Experts of a small language model: vocabulary 8192, 31.4M parameters.
Below are experts of layer 3 (counted from 0) of a mixture-of-experts language model. Rows are named router (the router's row for the expert), gate (a neuron's input weights, with its number), up (a neuron's input weights, with its number) and show model dimensions 0-191. Each number is 200 + 20 x the weight over its row's rms, rounded and kept within 0 to 999.
Before each expert's rows: "mostly gets" lists some tokens that are sent to it at least half of the time; "gets" lists some tokens that make up at least twice as much of what it gets as of all text. This comes from a sample of Wikipedia text that the model never trained on. Tokens count by the router's weight.

# expert 4
mostly gets: "ō", " Exp", " Pa", " FM", "ada", " west"
gets: " |", "|", "s", "a", "us", "e"
router,176,165,226,172,224,212,205,230,192,204,190,157,222,186,204,208,226,183,203,221,180,196,195,188,197,180,199,220,183,192,198,207,191,188,213,192,175,244,210,153,170,185,189,193,180,225,173,219,177,209,234,186,230,213,195,196,205,227,181,211,233,179,212,175,181,222,233,210,183,194,193,244,189,213,189,191,202,214,190,213,196,199,215,216,180,212,201,206,177,175,222,180,170,190,182,216,219,214,242,214,199,229,221,177,179,212,207,230,217,172,231,222,221,218,194,213,229,170,189,219,197,200,229,202,211,203,188,192,192,154,206,160,225,178,182,217,201,207,200,195,205,207,232,204,168,163,200,227,196,194,187,226,226,229,200,208,208,170,189,228,219,207,183,211,173,202,181,213,232,227,188,232,185,191,182,179,230,181,229,184,209,177,218,220,210,175,193,213,150,202,193,179
gate11,228,201,228,195,208,236,182,184,199,201,211,235,187,182,207,192,180,223,243,258,224,189,191,191,188,201,215,188,198,174,186,190,187,186,196,209,201,227,200,194,202,200,198,162,177,215,211,216,192,163,175,209,213,196,225,185,237,200,196,211,228,189,201,203,205,197,191,184,179,207,214,188,214,226,225,193,212,216,224,225,212,209,226,181,218,188,206,190,207,157,196,193,212,196,189,175,203,187,205,194,196,227,202,190,245,203,207,203,175,227,183,176,182,218,221,160,199,183,172,224,150,208,225,206,217,208,218,173,219,241,222,215,182,215,186,219,186,233,198,221,191,178,156,213,205,186,186,222,209,213,209,208,196,169,173,190,230,204,204,228,181,186,203,237,205,176,175,183,243,168,187,205,217,224,204,204,193,199,193,158,157,214,167,246,206,178,168,189,198,184,215,208
up11,213,187,204,215,191,210,239,228,189,197,191,197,176,192,172,188,198,200,205,162,193,213,210,195,199,215,210,200,224,226,217,242,186,198,203,213,196,192,192,196,229,202,215,232,207,200,191,167,215,222,240,184,224,208,185,212,181,211,200,194,195,201,212,219,195,186,211,215,180,163,219,203,194,197,206,218,188,181,219,196,198,207,184,205,218,211,208,150,180,220,184,204,200,186,210,199,182,192,191,221,175,202,182,229,182,175,198,184,187,181,187,217,203,188,193,233,208,261,192,204,229,192,195,215,179,188,193,229,184,180,180,193,190,183,215,186,201,159,204,186,189,214,200,225,211,219,238,172,168,173,180,199,223,198,220,219,209,195,200,187,210,250,205,151,212,211,193,234,164,207,202,207,197,187,192,174,226,197,184,216,263,203,250,192,159,224,251,217,229,239,167,185
gate12,175,209,197,197,207,192,190,220,190,200,177,210,197,218,195,203,224,190,174,217,186,185,210,201,162,210,197,197,177,226,195,221,182,200,246,203,207,204,216,189,203,245,178,221,198,187,209,215,229,196,215,184,195,204,164,216,199,186,189,154,178,225,219,232,206,201,183,174,194,219,162,194,222,140,162,162,187,221,185,241,194,207,177,191,214,185,185,227,208,225,176,179,202,198,185,172,209,192,192,193,187,177,195,212,183,213,185,205,188,196,177,205,218,207,204,216,220,243,219,207,157,197,205,241,185,202,196,213,120,228,184,218,203,212,188,177,195,203,233,204,198,185,214,226,207,182,186,204,189,209,216,203,171,185,209,198,185,213,224,196,201,191,167,191,246,213,208,186,178,201,202,217,216,241,186,214,200,195,214,226,173,216,203,160,192,179,211,213,194,243,220,209
up12,191,199,205,224,199,184,218,188,181,221,209,188,149,183,158,222,217,208,231,198,201,210,203,204,187,208,238,194,181,197,228,212,191,197,200,165,160,192,214,163,187,203,213,188,216,222,215,223,182,245,201,190,209,192,214,177,218,203,191,211,240,201,170,217,209,217,211,252,184,167,232,216,213,231,220,196,187,194,198,185,186,187,218,223,224,209,231,178,206,233,193,185,185,232,234,226,203,198,183,204,225,240,213,186,236,196,248,186,237,201,212,215,172,253,234,212,208,200,174,205,229,203,165,157,194,181,220,177,198,187,191,230,214,181,179,192,193,191,172,212,210,204,202,221,174,198,204,201,193,188,181,199,204,197,191,193,213,188,219,195,188,201,215,174,174,207,194,183,188,181,182,212,194,186,199,187,223,189,202,196,230,216,190,169,227,206,169,199,196,155,180,217
gate13,236,223,200,184,214,206,192,210,161,198,194,221,194,233,198,145,225,202,165,200,224,184,219,189,239,206,193,204,215,168,185,179,209,195,237,224,189,201,199,199,218,216,208,226,206,215,176,191,233,198,213,191,218,181,152,172,175,228,163,175,179,214,244,184,232,216,197,184,230,235,209,194,187,197,201,225,211,193,146,220,189,197,209,229,197,169,227,212,196,198,212,196,198,205,200,193,206,201,214,188,187,220,246,184,200,180,196,212,192,199,190,192,215,208,194,191,198,203,213,173,185,173,239,192,140,181,204,200,225,228,211,187,214,213,240,240,196,206,204,186,187,199,194,207,200,208,177,182,203,208,212,198,208,170,218,179,178,213,174,177,179,174,237,179,201,206,181,168,171,225,184,203,173,218,219,228,220,213,223,209,207,178,205,196,206,220,195,195,182,170,194,188
up13,229,197,175,234,183,192,203,171,227,201,227,198,201,181,175,177,166,218,202,244,202,220,208,211,203,205,187,222,157,189,209,204,204,227,181,199,193,169,197,198,199,216,185,191,206,211,226,166,192,184,215,182,213,196,188,182,193,223,175,260,205,179,185,181,170,176,191,207,194,185,208,204,197,210,268,206,195,190,189,206,211,228,205,224,223,161,216,181,209,215,190,150,194,211,250,212,198,208,172,214,193,215,190,229,208,194,209,194,229,175,188,235,190,203,216,194,200,191,227,196,220,179,157,224,238,175,202,207,191,206,188,215,222,185,237,163,202,201,193,174,213,181,170,198,196,239,192,194,226,207,201,207,223,161,193,210,183,199,221,201,196,213,203,203,219,189,216,197,248,202,216,188,186,199,169,176,191,185,186,214,192,215,196,180,178,204,205,163,239,228,205,210
gate14,194,228,212,167,207,205,215,204,190,191,216,223,229,197,169,166,226,247,207,195,197,193,217,185,179,201,173,199,236,209,229,178,202,237,186,204,210,191,169,210,238,248,217,236,196,229,180,197,190,201,175,203,194,144,237,185,181,192,188,180,215,183,208,206,239,194,196,233,225,185,203,180,211,212,213,202,176,182,183,220,213,224,209,225,191,165,201,216,195,175,212,197,186,208,226,191,225,197,211,181,213,196,197,174,177,171,163,207,215,213,204,222,179,220,179,211,194,191,214,209,194,194,199,195,201,209,197,190,221,215,237,216,189,208,215,203,215,216,223,199,201,206,193,194,214,191,209,150,211,210,218,187,191,178,198,203,201,184,163,151,197,207,184,221,224,209,207,216,204,230,152,165,202,158,186,212,199,180,204,197,200,192,218,197,154,183,231,184,238,159,203,216
up14,195,177,169,209,202,188,223,193,179,217,201,201,206,229,193,205,197,190,182,219,235,210,195,206,217,212,216,217,158,189,172,241,207,197,223,216,194,212,216,201,195,193,221,183,182,185,193,206,184,179,201,217,225,204,189,187,181,191,196,241,195,175,186,194,198,199,200,180,158,229,165,182,216,219,207,227,197,248,224,203,219,158,193,168,228,218,237,193,230,221,181,159,197,201,209,227,184,183,184,203,199,192,223,217,225,218,229,190,152,172,182,173,222,177,211,186,190,240,230,193,185,191,189,205,222,184,199,206,200,198,160,220,223,215,199,211,179,188,191,196,229,167,187,212,178,219,192,215,214,188,197,193,221,206,188,181,217,214,181,216,187,222,185,188,211,182,186,180,215,186,219,206,214,253,160,172,195,246,190,210,212,184,171,242,191,208,178,219,173,233,205,189

# expert 2
mostly gets: "\n", "Al", "′", "°", "\n\n", "è"
gets: "\n", "\n\n", ")", " (", ";", ":"
router,224,229,224,177,189,199,161,230,228,171,183,206,188,226,166,192,177,208,188,182,218,223,175,200,209,208,224,222,211,212,196,170,211,223,210,211,213,168,211,222,183,177,226,185,209,214,228,169,200,237,211,217,202,182,231,179,179,207,173,234,199,225,218,179,238,187,202,196,220,166,202,170,184,208,218,251,200,175,210,220,232,203,174,218,196,168,201,231,230,155,211,220,186,216,199,181,168,223,205,181,186,230,210,225,199,192,194,217,207,175,211,183,190,196,178,177,181,211,174,218,178,208,208,177,173,173,203,227,223,209,167,200,174,201,194,194,174,244,193,210,162,202,174,179,214,195,238,217,200,200,210,216,210,184,165,216,221,208,182,189,197,189,172,188,181,168,199,205,198,197,176,231,193,219,201,217,184,204,193,185,191,227,195,196,223,202,185,207,213,201,211,231
gate10,202,231,158,166,209,218,172,160,187,176,177,211,186,220,172,173,202,180,202,175,207,205,170,206,186,165,205,178,187,195,207,198,209,180,204,206,204,217,202,211,242,206,207,183,174,190,183,216,228,180,235,180,228,180,207,189,194,233,212,185,179,213,201,197,198,204,197,182,181,171,188,168,235,184,201,209,189,202,189,178,186,174,216,182,189,220,207,162,213,218,214,185,213,173,202,206,150,219,197,231,156,211,217,171,221,208,191,178,142,210,199,223,218,161,195,218,183,210,174,210,168,203,206,205,202,180,208,169,180,235,200,216,193,208,205,175,187,205,203,202,205,182,215,243,249,200,193,204,173,210,187,218,193,214,210,196,235,222,204,212,223,200,196,196,205,230,223,184,178,181,215,212,198,244,205,235,196,206,204,201,239,218,220,213,177,215,216,207,168,190,224,218
up10,170,194,205,217,203,204,188,175,239,208,151,194,220,200,247,194,213,232,215,234,188,180,225,183,245,205,201,193,179,213,207,206,205,183,185,184,183,187,168,220,192,167,181,203,215,218,234,200,180,206,214,209,239,176,183,207,211,204,224,176,204,217,221,186,234,208,191,168,186,244,210,194,190,180,216,216,217,235,220,178,226,234,193,171,201,212,187,199,170,210,208,216,192,214,200,163,210,175,194,219,243,186,211,156,184,182,221,205,171,205,212,186,201,196,209,212,193,192,205,168,219,204,215,246,185,263,198,180,205,195,181,194,233,178,191,208,215,212,199,195,219,207,201,214,189,178,203,199,172,216,187,236,194,220,212,208,193,207,206,174,206,250,205,203,206,253,192,205,191,182,214,215,200,158,200,172,189,186,202,227,224,193,198,210,207,171,193,215,213,210,185,206
gate11,211,228,197,252,199,222,225,207,186,216,170,196,162,225,153,218,198,225,176,205,188,186,178,180,205,204,179,213,216,210,199,193,203,179,188,183,181,201,202,208,173,180,180,206,204,207,209,211,204,226,198,188,169,206,202,210,189,191,181,213,179,253,198,184,194,199,191,217,210,184,210,180,192,209,179,217,231,195,162,216,199,161,205,217,215,191,193,212,203,222,161,181,187,225,183,187,173,181,231,187,231,168,244,229,168,197,234,220,220,189,194,207,205,225,202,179,195,197,186,192,163,205,195,212,170,172,213,236,204,188,188,165,181,211,220,186,205,211,171,168,217,218,190,194,194,236,203,179,238,177,206,205,209,176,190,211,184,239,232,146,194,201,206,214,192,197,239,197,182,179,221,226,215,222,231,175,202,208,208,188,178,225,174,235,177,176,203,208,194,194,205,192
up11,229,188,178,198,222,172,167,226,197,204,222,178,204,173,207,205,212,187,243,190,219,190,221,205,204,199,261,194,192,183,266,217,220,208,224,230,183,212,205,186,178,200,222,205,194,210,207,178,149,197,185,186,212,189,199,205,216,193,198,186,198,200,209,179,193,196,199,192,199,227,178,223,200,176,189,211,169,229,217,198,204,158,211,204,219,194,195,156,184,239,182,215,199,196,213,214,170,220,190,170,174,203,200,186,212,227,220,181,168,230,211,203,212,213,209,227,200,238,219,210,226,140,254,202,230,199,188,209,243,203,211,206,187,207,203,188,207,174,192,212,228,183,208,237,190,217,232,220,212,216,211,222,170,211,217,176,194,190,204,236,194,196,217,182,188,193,177,232,218,182,183,186,202,205,172,182,218,190,195,182,225,207,180,195,184,207,198,214,223,186,184,198
gate12,177,194,173,183,196,225,211,180,197,168,204,212,215,204,121,202,192,242,180,210,182,197,177,182,202,208,206,196,206,183,220,205,223,188,171,203,203,199,185,197,220,192,197,180,187,203,173,186,204,192,171,233,213,209,200,213,203,207,201,189,198,206,170,207,187,177,202,215,213,197,223,240,186,244,209,201,224,150,186,211,196,218,199,188,180,207,198,221,167,182,205,197,181,188,198,157,181,187,208,180,219,229,211,172,203,193,209,210,202,170,205,214,191,194,213,202,218,198,223,221,191,206,170,214,225,190,204,153,169,226,238,197,188,196,207,226,194,215,180,151,222,206,187,199,253,196,170,174,185,202,246,185,213,226,210,224,173,217,167,195,186,164,215,238,221,232,232,220,199,229,182,204,220,162,223,224,208,199,219,201,205,193,203,219,199,214,200,191,218,208,194,215
up12,244,177,222,227,181,165,201,220,209,223,186,190,179,202,220,212,193,169,204,211,189,204,208,210,191,192,236,187,204,195,187,206,177,223,175,220,184,209,233,195,204,192,191,223,202,194,231,199,216,226,210,211,162,202,240,205,209,181,210,212,205,209,206,202,224,212,206,183,181,196,173,183,202,176,167,211,157,212,177,207,230,174,197,195,178,208,220,166,230,184,202,225,217,227,201,209,178,199,228,232,188,186,196,232,194,214,194,160,204,210,200,214,218,211,198,180,180,224,157,185,200,202,204,192,183,195,228,227,188,171,198,197,181,198,184,178,201,207,214,229,143,186,205,205,148,193,192,201,200,203,168,189,182,188,178,192,202,193,226,170,213,223,200,213,159,182,185,202,205,172,206,174,191,260,178,197,205,208,171,191,189,244,169,205,181,202,172,222,204,181,245,180
gate13,204,194,177,187,216,199,200,189,210,216,217,209,207,178,189,203,189,182,213,146,209,203,178,199,215,228,202,204,180,203,232,197,199,213,196,184,197,200,211,211,191,182,199,179,197,228,191,206,180,199,183,213,200,161,246,210,201,176,177,208,198,198,163,190,220,204,180,185,191,178,214,191,224,196,225,204,201,191,228,188,210,166,206,199,212,208,236,181,186,177,230,195,197,183,192,213,192,201,201,196,197,210,256,198,199,164,218,187,209,151,193,184,208,89,196,184,194,199,222,202,204,203,236,211,204,193,178,227,180,156,181,212,220,219,191,192,205,202,223,203,231,199,221,188,205,169,216,198,158,212,216,140,208,222,237,207,187,206,173,187,206,210,191,207,172,204,187,198,207,205,184,200,189,173,158,198,212,218,175,199,184,207,219,212,179,215,207,195,162,201,217,206
up13,197,216,209,220,200,183,210,200,194,192,164,193,213,215,166,204,215,217,182,246,181,180,205,226,181,181,218,218,197,164,193,246,167,194,207,233,200,212,167,196,187,203,216,233,200,177,200,216,233,224,207,197,167,227,182,225,186,228,222,226,158,205,235,212,162,173,190,179,189,210,194,207,172,197,199,231,204,217,207,193,169,190,207,182,199,210,171,162,166,203,173,180,225,202,223,199,196,199,200,206,204,206,176,188,213,234,201,181,165,199,158,238,201,227,195,191,202,189,164,193,165,207,170,222,153,181,180,210,221,224,193,204,195,193,209,177,190,217,184,196,215,201,205,208,180,178,211,186,199,226,188,201,195,200,174,157,173,227,211,188,198,253,197,180,209,203,204,215,186,158,202,203,194,235,214,188,175,227,232,219,224,186,207,187,213,194,198,198,203,202,213,200

# expert 1
mostly gets: " TV", "ür", "enc", " Bh", "br", " Martin"
gets: " the", "=", " a", "n", " The", "l"
router,211,162,211,207,196,183,214,187,181,201,210,174,210,171,219,240,211,168,241,212,201,195,224,177,219,179,193,212,197,223,229,207,184,216,224,152,176,222,197,187,182,193,159,171,193,234,208,191,184,213,215,176,252,209,190,188,215,227,196,235,222,191,219,172,179,242,246,205,185,188,198,221,168,206,192,212,188,232,216,186,225,204,238,199,202,201,191,192,179,224,209,200,175,213,234,228,200,211,200,216,173,221,200,203,202,219,224,200,199,163,236,222,216,179,206,205,220,206,181,232,216,198,202,202,196,214,197,192,190,148,200,206,216,196,205,191,190,190,200,217,191,196,240,202,193,171,211,250,180,223,175,238,208,206,202,219,208,199,189,221,214,233,192,199,173,198,163,227,221,188,207,221,176,216,179,176,210,188,220,215,204,196,220,224,199,196,164,194,182,196,191,203
gate10,177,191,208,162,201,220,172,213,195,202,209,205,200,173,191,220,216,229,198,217,191,219,262,195,270,186,205,197,203,181,227,202,182,190,231,223,200,229,224,171,218,222,199,225,186,182,232,219,210,191,221,229,178,220,179,204,191,188,174,188,166,203,223,177,226,180,194,199,197,209,208,205,214,176,195,233,168,205,201,200,177,249,200,201,202,199,206,230,170,201,194,172,196,212,211,191,191,173,207,180,203,237,221,206,210,216,177,216,206,184,180,203,172,211,170,177,243,227,208,219,196,192,189,210,209,191,156,219,220,199,195,183,212,208,217,172,177,186,189,205,177,201,224,197,186,209,168,224,216,224,217,195,198,136,198,180,211,181,217,184,206,214,218,201,214,248,199,229,168,209,210,196,215,236,208,194,191,201,198,198,206,191,181,205,200,206,203,161,213,208,166,183
up10,199,201,187,178,216,207,216,209,195,196,215,206,216,160,188,213,148,206,181,192,170,198,198,212,198,212,247,210,245,219,187,239,207,192,197,198,207,207,177,227,174,201,178,196,202,205,213,176,126,215,208,204,165,207,237,196,200,204,218,172,208,200,196,210,212,201,192,188,216,217,185,217,213,204,177,192,182,227,157,156,221,196,185,162,184,204,191,200,224,209,226,177,162,185,199,175,163,196,187,218,206,193,176,192,192,163,160,201,225,175,170,178,206,175,182,169,200,201,210,195,203,208,186,178,223,207,186,236,213,175,192,190,171,194,196,197,188,208,204,193,216,199,215,138,199,172,195,200,225,206,204,199,197,192,224,239,203,216,187,197,194,212,186,226,194,163,190,194,204,189,217,197,210,204,209,181,183,211,188,216,206,235,254,171,191,214,235,206,215,216,197,217
gate11,174,189,204,235,200,206,232,167,193,219,185,235,186,171,207,226,231,193,189,233,225,146,193,240,184,189,164,219,210,232,193,176,208,205,209,250,187,233,192,202,200,200,231,204,184,188,191,238,202,183,190,225,202,197,217,207,189,192,181,126,188,194,197,224,224,183,197,190,195,231,180,224,186,192,199,168,206,201,200,206,243,182,203,185,234,215,235,204,207,249,184,196,200,217,195,182,162,208,196,191,198,203,194,224,183,194,200,179,177,193,218,209,158,167,189,181,161,214,184,178,201,214,210,207,190,202,215,225,196,215,181,215,205,219,194,218,184,221,199,199,197,164,172,219,199,195,207,189,206,219,195,201,194,224,197,199,199,188,217,184,199,178,190,175,198,213,182,179,247,181,203,182,195,240,191,206,175,210,214,233,206,206,197,159,185,199,199,184,220,210,222,214
up11,216,179,196,184,184,175,183,200,197,181,213,189,193,207,180,198,183,217,180,204,168,218,203,187,213,255,202,233,226,172,222,199,181,234,222,196,206,187,202,186,199,224,187,205,221,201,199,200,199,206,202,154,174,168,193,191,185,232,170,236,199,211,182,199,199,195,192,207,200,193,228,166,217,256,163,183,177,185,193,203,197,209,205,217,186,190,201,191,181,184,201,196,197,198,206,194,230,161,231,206,214,200,217,210,219,187,183,182,181,169,167,211,250,191,193,192,214,195,229,172,199,193,202,188,193,161,169,199,203,213,193,205,213,193,180,157,218,195,205,191,200,223,241,142,211,218,207,201,185,168,209,200,207,173,210,172,179,219,191,214,225,185,185,204,218,234,208,185,188,243,207,217,210,180,186,184,233,199,229,183,179,167,211,240,162,202,232,221,195,225,210,204
gate12,245,220,157,229,183,175,193,178,186,155,180,201,214,156,202,221,205,210,174,198,202,204,183,185,149,187,191,167,224,196,186,217,150,194,205,213,214,205,226,208,177,196,183,250,211,225,177,206,186,221,199,195,178,202,202,201,191,190,201,179,197,188,191,199,194,211,202,245,195,176,210,211,248,162,172,210,195,227,187,175,206,200,190,206,211,203,223,222,224,204,177,227,201,229,177,223,198,183,212,196,230,173,212,192,199,234,211,201,216,195,211,215,197,179,198,186,215,191,186,198,219,199,169,181,164,201,191,229,167,225,190,224,201,214,238,189,188,208,219,196,223,203,209,234,195,214,195,159,179,215,197,210,163,188,194,189,176,184,199,217,200,231,227,174,245,227,219,237,183,212,182,206,225,228,213,187,208,191,188,214,173,216,201,203,196,195,192,177,182,211,185,178
up12,171,192,218,185,213,200,227,209,210,211,222,203,188,243,204,184,199,180,213,226,185,179,203,231,213,201,197,185,152,212,196,148,236,201,229,203,183,198,167,200,220,210,214,179,199,195,166,204,235,224,172,203,221,200,228,197,168,191,204,227,205,186,230,217,207,167,201,196,202,212,219,153,178,244,218,191,214,175,232,223,187,190,210,200,192,199,195,215,182,204,190,192,206,185,209,180,194,223,222,206,159,204,197,213,230,176,202,200,200,217,204,198,161,221,181,208,164,200,213,176,187,216,216,212,189,204,201,178,198,189,202,205,167,223,146,206,220,169,197,219,169,215,175,174,212,214,207,205,203,189,207,208,225,193,198,191,217,199,200,200,180,219,164,221,177,181,201,156,221,161,227,170,212,210,232,198,200,216,220,201,196,177,166,185,175,208,208,160,234,175,216,216
gate13,202,190,198,185,220,211,226,182,179,213,172,224,171,218,195,193,193,223,164,219,238,208,206,210,211,192,189,207,185,211,181,226,250,183,211,204,194,195,203,205,180,233,203,179,195,177,183,201,220,168,198,216,207,159,205,218,235,197,206,161,217,210,178,239,200,177,185,177,192,184,173,203,208,241,204,225,178,207,221,211,216,196,198,214,164,216,175,202,219,211,180,227,196,151,204,210,237,185,191,179,170,216,214,211,224,201,166,229,224,173,217,135,167,189,205,194,175,201,188,192,199,182,224,192,209,217,229,201,187,217,203,179,219,212,192,216,202,227,157,192,229,201,188,201,217,226,221,186,219,181,212,207,189,177,179,200,211,209,222,224,208,183,208,198,208,222,227,167,197,215,204,169,202,181,189,209,212,218,231,212,226,189,214,162,161,223,206,214,183,206,210,229
up13,212,165,199,192,221,210,209,202,181,231,191,218,152,202,208,191,211,215,197,196,222,212,187,206,230,185,204,208,174,212,187,244,174,214,241,197,219,191,200,169,191,198,195,188,195,205,209,185,226,179,195,221,193,175,180,204,208,191,227,179,203,212,195,184,208,164,208,202,233,218,228,212,204,217,215,238,186,205,223,204,188,167,200,193,193,228,202,206,210,197,166,229,207,134,203,202,223,211,201,214,188,246,196,170,212,199,160,216,194,198,225,156,184,196,222,213,177,197,193,200,242,196,191,191,191,211,207,161,219,216,215,173,201,182,196,204,227,196,191,221,202,189,177,199,185,202,196,194,151,200,187,210,187,225,214,203,233,218,270,205,209,195,248,209,209,206,204,204,184,200,208,174,179,196,190,221,200,237,187,174,222,194,238,150,207,232,214,203,186,205,201,216

# expert 0
mostly gets: " was", "\\", " were", " could", " been", " you"
gets: " was", " is", ".", "-", " and", " of"
router,198,188,212,204,196,232,200,213,184,214,171,211,201,196,198,222,185,199,135,184,192,161,219,205,240,240,148,212,261,186,194,202,205,187,217,181,209,197,207,195,183,231,162,177,199,190,194,198,196,207,223,212,213,198,193,184,179,230,221,207,202,215,152,187,207,201,217,206,197,213,190,203,197,220,224,200,238,213,170,164,171,208,187,219,176,215,187,207,195,218,182,210,181,198,237,193,195,188,188,171,224,196,198,211,188,222,180,150,223,175,201,223,180,194,202,202,231,226,200,185,191,202,217,197,179,181,186,215,171,178,181,201,257,199,216,214,223,182,195,202,192,200,215,187,174,170,186,175,185,182,231,204,207,174,203,235,189,227,200,153,225,229,188,204,185,211,197,195,179,226,215,181,210,201,176,190,233,201,205,228,200,217,212,203,193,175,224,196,211,198,177,171
gate10,208,216,164,182,223,212,219,182,193,170,200,237,254,182,158,185,241,195,183,255,213,179,217,225,191,228,174,215,192,187,222,229,220,196,174,223,203,191,207,178,190,236,178,216,206,251,181,187,219,238,245,244,208,205,209,228,209,209,201,168,193,193,163,203,185,174,200,209,218,222,207,182,218,213,162,184,206,198,177,202,214,196,203,197,200,181,211,193,194,228,198,216,209,190,213,146,200,198,206,206,177,188,219,186,192,195,179,175,186,189,173,216,216,213,199,184,177,219,214,203,203,205,206,196,196,206,170,191,182,226,210,209,209,205,199,208,183,203,211,180,225,206,178,242,205,200,191,170,207,189,239,203,206,171,208,220,162,214,188,164,207,190,195,210,206,195,203,184,187,226,199,205,229,201,200,234,195,199,176,207,197,179,223,203,152,207,235,215,217,194,167,188
up10,212,196,211,225,176,224,202,193,224,183,199,196,198,199,200,187,197,219,215,198,208,221,175,175,186,177,223,177,196,188,193,187,179,218,203,199,214,233,187,211,187,202,227,211,173,200,222,222,188,173,190,173,185,150,222,183,241,175,237,208,198,199,216,193,193,226,183,149,180,179,249,179,194,180,198,222,188,171,203,205,195,178,193,213,213,216,239,182,231,154,216,190,162,197,217,232,185,185,191,233,198,207,207,191,227,224,206,232,199,203,201,215,178,214,202,201,217,200,168,174,175,158,222,214,181,172,184,217,235,196,188,251,171,217,215,181,195,171,199,234,195,205,185,190,188,207,177,222,157,226,196,179,203,165,196,199,177,208,208,222,181,223,213,205,206,206,194,192,197,199,220,164,188,184,222,182,211,160,225,194,183,198,160,224,208,200,205,195,183,206,222,210
gate11,200,221,225,245,225,225,232,218,187,193,227,204,187,182,187,146,178,183,204,187,253,199,195,179,193,233,176,213,183,212,196,212,201,202,201,229,190,221,206,197,210,198,181,184,186,179,179,213,184,191,173,188,196,157,222,221,206,171,176,182,180,206,222,194,181,207,191,196,205,209,201,187,214,183,195,222,227,224,181,250,209,219,229,190,180,177,225,215,168,199,201,212,207,194,178,191,185,206,189,193,183,206,208,202,176,188,188,208,183,192,206,212,211,191,231,181,202,198,222,181,176,161,212,248,204,187,197,221,208,211,196,195,182,230,197,206,205,234,175,169,210,178,179,220,190,222,216,201,207,218,262,189,209,188,209,186,196,189,192,183,213,194,235,213,176,206,199,147,239,204,216,224,200,209,146,213,175,186,218,193,182,200,197,247,172,207,201,191,187,232,219,199
up11,163,197,206,201,184,195,187,212,176,178,197,191,171,218,189,230,191,216,214,161,217,218,191,200,205,230,211,218,179,214,205,200,219,169,202,205,224,196,216,170,169,184,198,135,183,213,200,192,182,199,136,193,171,204,221,226,182,174,192,165,214,196,213,256,200,193,198,218,223,214,198,200,199,194,195,238,205,177,192,225,219,165,172,211,216,202,211,212,184,231,201,226,187,196,191,209,196,191,205,205,191,193,196,163,173,191,226,186,221,199,194,192,209,190,176,175,199,180,228,193,177,194,218,217,168,193,195,214,218,193,216,196,182,200,176,187,210,243,210,218,188,159,183,183,199,216,193,189,213,189,159,203,214,178,194,178,146,195,201,240,175,232,227,191,206,213,216,170,204,188,179,196,169,228,186,189,197,225,188,196,192,184,161,211,230,249,208,202,200,198,205,182
gate12,171,184,198,222,206,193,236,216,230,208,228,239,204,192,208,179,196,227,233,188,237,246,159,163,209,215,193,198,210,197,218,191,234,202,202,213,214,182,174,188,212,199,206,218,158,212,174,202,200,208,207,191,208,187,191,193,216,208,213,197,217,204,193,211,180,223,160,172,235,203,212,159,231,209,188,185,176,197,177,219,210,177,183,209,210,220,212,199,220,184,195,225,206,185,212,196,181,151,224,220,189,199,176,194,192,178,173,198,180,226,210,172,196,206,214,227,184,194,207,219,215,181,202,221,213,198,147,228,220,183,192,210,191,211,203,205,202,198,215,189,211,227,189,195,265,204,200,179,214,226,223,217,208,226,220,176,177,184,223,187,244,185,170,211,216,146,194,217,207,186,204,188,198,193,197,206,207,196,215,204,250,174,171,207,197,218,195,163,175,176,200,196
up12,176,206,196,178,172,248,193,199,183,198,188,206,217,217,211,196,201,195,192,192,188,191,224,224,215,233,219,200,184,215,196,202,180,198,212,190,183,206,214,214,170,142,220,169,188,196,211,213,205,225,186,209,174,162,204,192,220,168,168,184,188,189,203,187,176,189,218,231,210,155,242,216,198,200,209,181,226,162,213,220,178,245,182,201,194,199,229,186,210,200,161,206,188,202,181,169,216,250,190,195,193,210,209,160,209,225,180,209,238,198,212,193,189,209,209,201,204,205,199,192,193,225,152,184,239,181,197,161,204,209,211,192,207,181,203,185,176,183,204,205,212,172,186,193,194,214,162,185,194,220,183,181,192,219,177,187,226,178,208,186,209,185,201,230,213,215,197,225,170,210,183,202,218,179,225,197,212,187,165,163,176,247,219,228,194,221,234,187,194,220,222,201
gate13,183,231,197,150,187,196,212,164,217,216,242,203,211,196,210,200,217,200,210,187,227,192,202,221,183,216,197,199,217,222,210,232,197,208,220,209,210,187,202,203,194,183,186,226,191,210,189,214,232,212,174,210,201,197,157,221,193,182,174,186,200,193,196,218,175,181,198,214,211,211,210,217,213,212,214,181,170,169,214,191,201,192,211,186,254,184,217,198,241,212,182,215,210,195,208,154,174,228,207,210,214,181,209,204,184,216,157,175,183,199,200,202,237,227,165,180,164,200,192,208,227,219,194,225,157,189,225,177,198,205,210,194,169,211,178,210,222,195,192,164,205,204,206,244,194,216,178,179,205,211,228,222,230,201,202,170,195,214,222,177,221,204,173,227,233,177,191,194,172,184,198,207,223,201,171,169,173,207,166,195,256,196,162,221,188,216,204,168,192,199,218,194
up13,182,187,164,229,163,213,196,200,215,227,193,190,194,222,181,194,201,203,180,205,171,223,197,166,210,203,187,178,192,170,197,210,199,219,222,214,187,232,180,218,198,199,218,180,211,170,205,172,196,192,214,179,184,178,166,212,213,235,210,176,193,200,189,223,177,202,177,198,211,178,195,227,228,209,188,215,216,215,205,216,180,161,216,231,149,194,205,209,228,184,213,191,186,182,173,204,215,212,203,198,187,222,215,184,236,195,202,230,242,201,216,185,220,157,191,245,203,252,235,186,195,213,190,174,221,206,196,231,167,227,192,219,163,208,171,186,170,226,215,220,195,227,210,176,213,197,190,188,176,196,212,188,208,209,165,219,220,179,200,192,201,216,153,217,219,205,221,175,198,241,194,189,217,197,205,189,215,235,213,199,207,170,177,187,206,165,193,227,175,191,220,211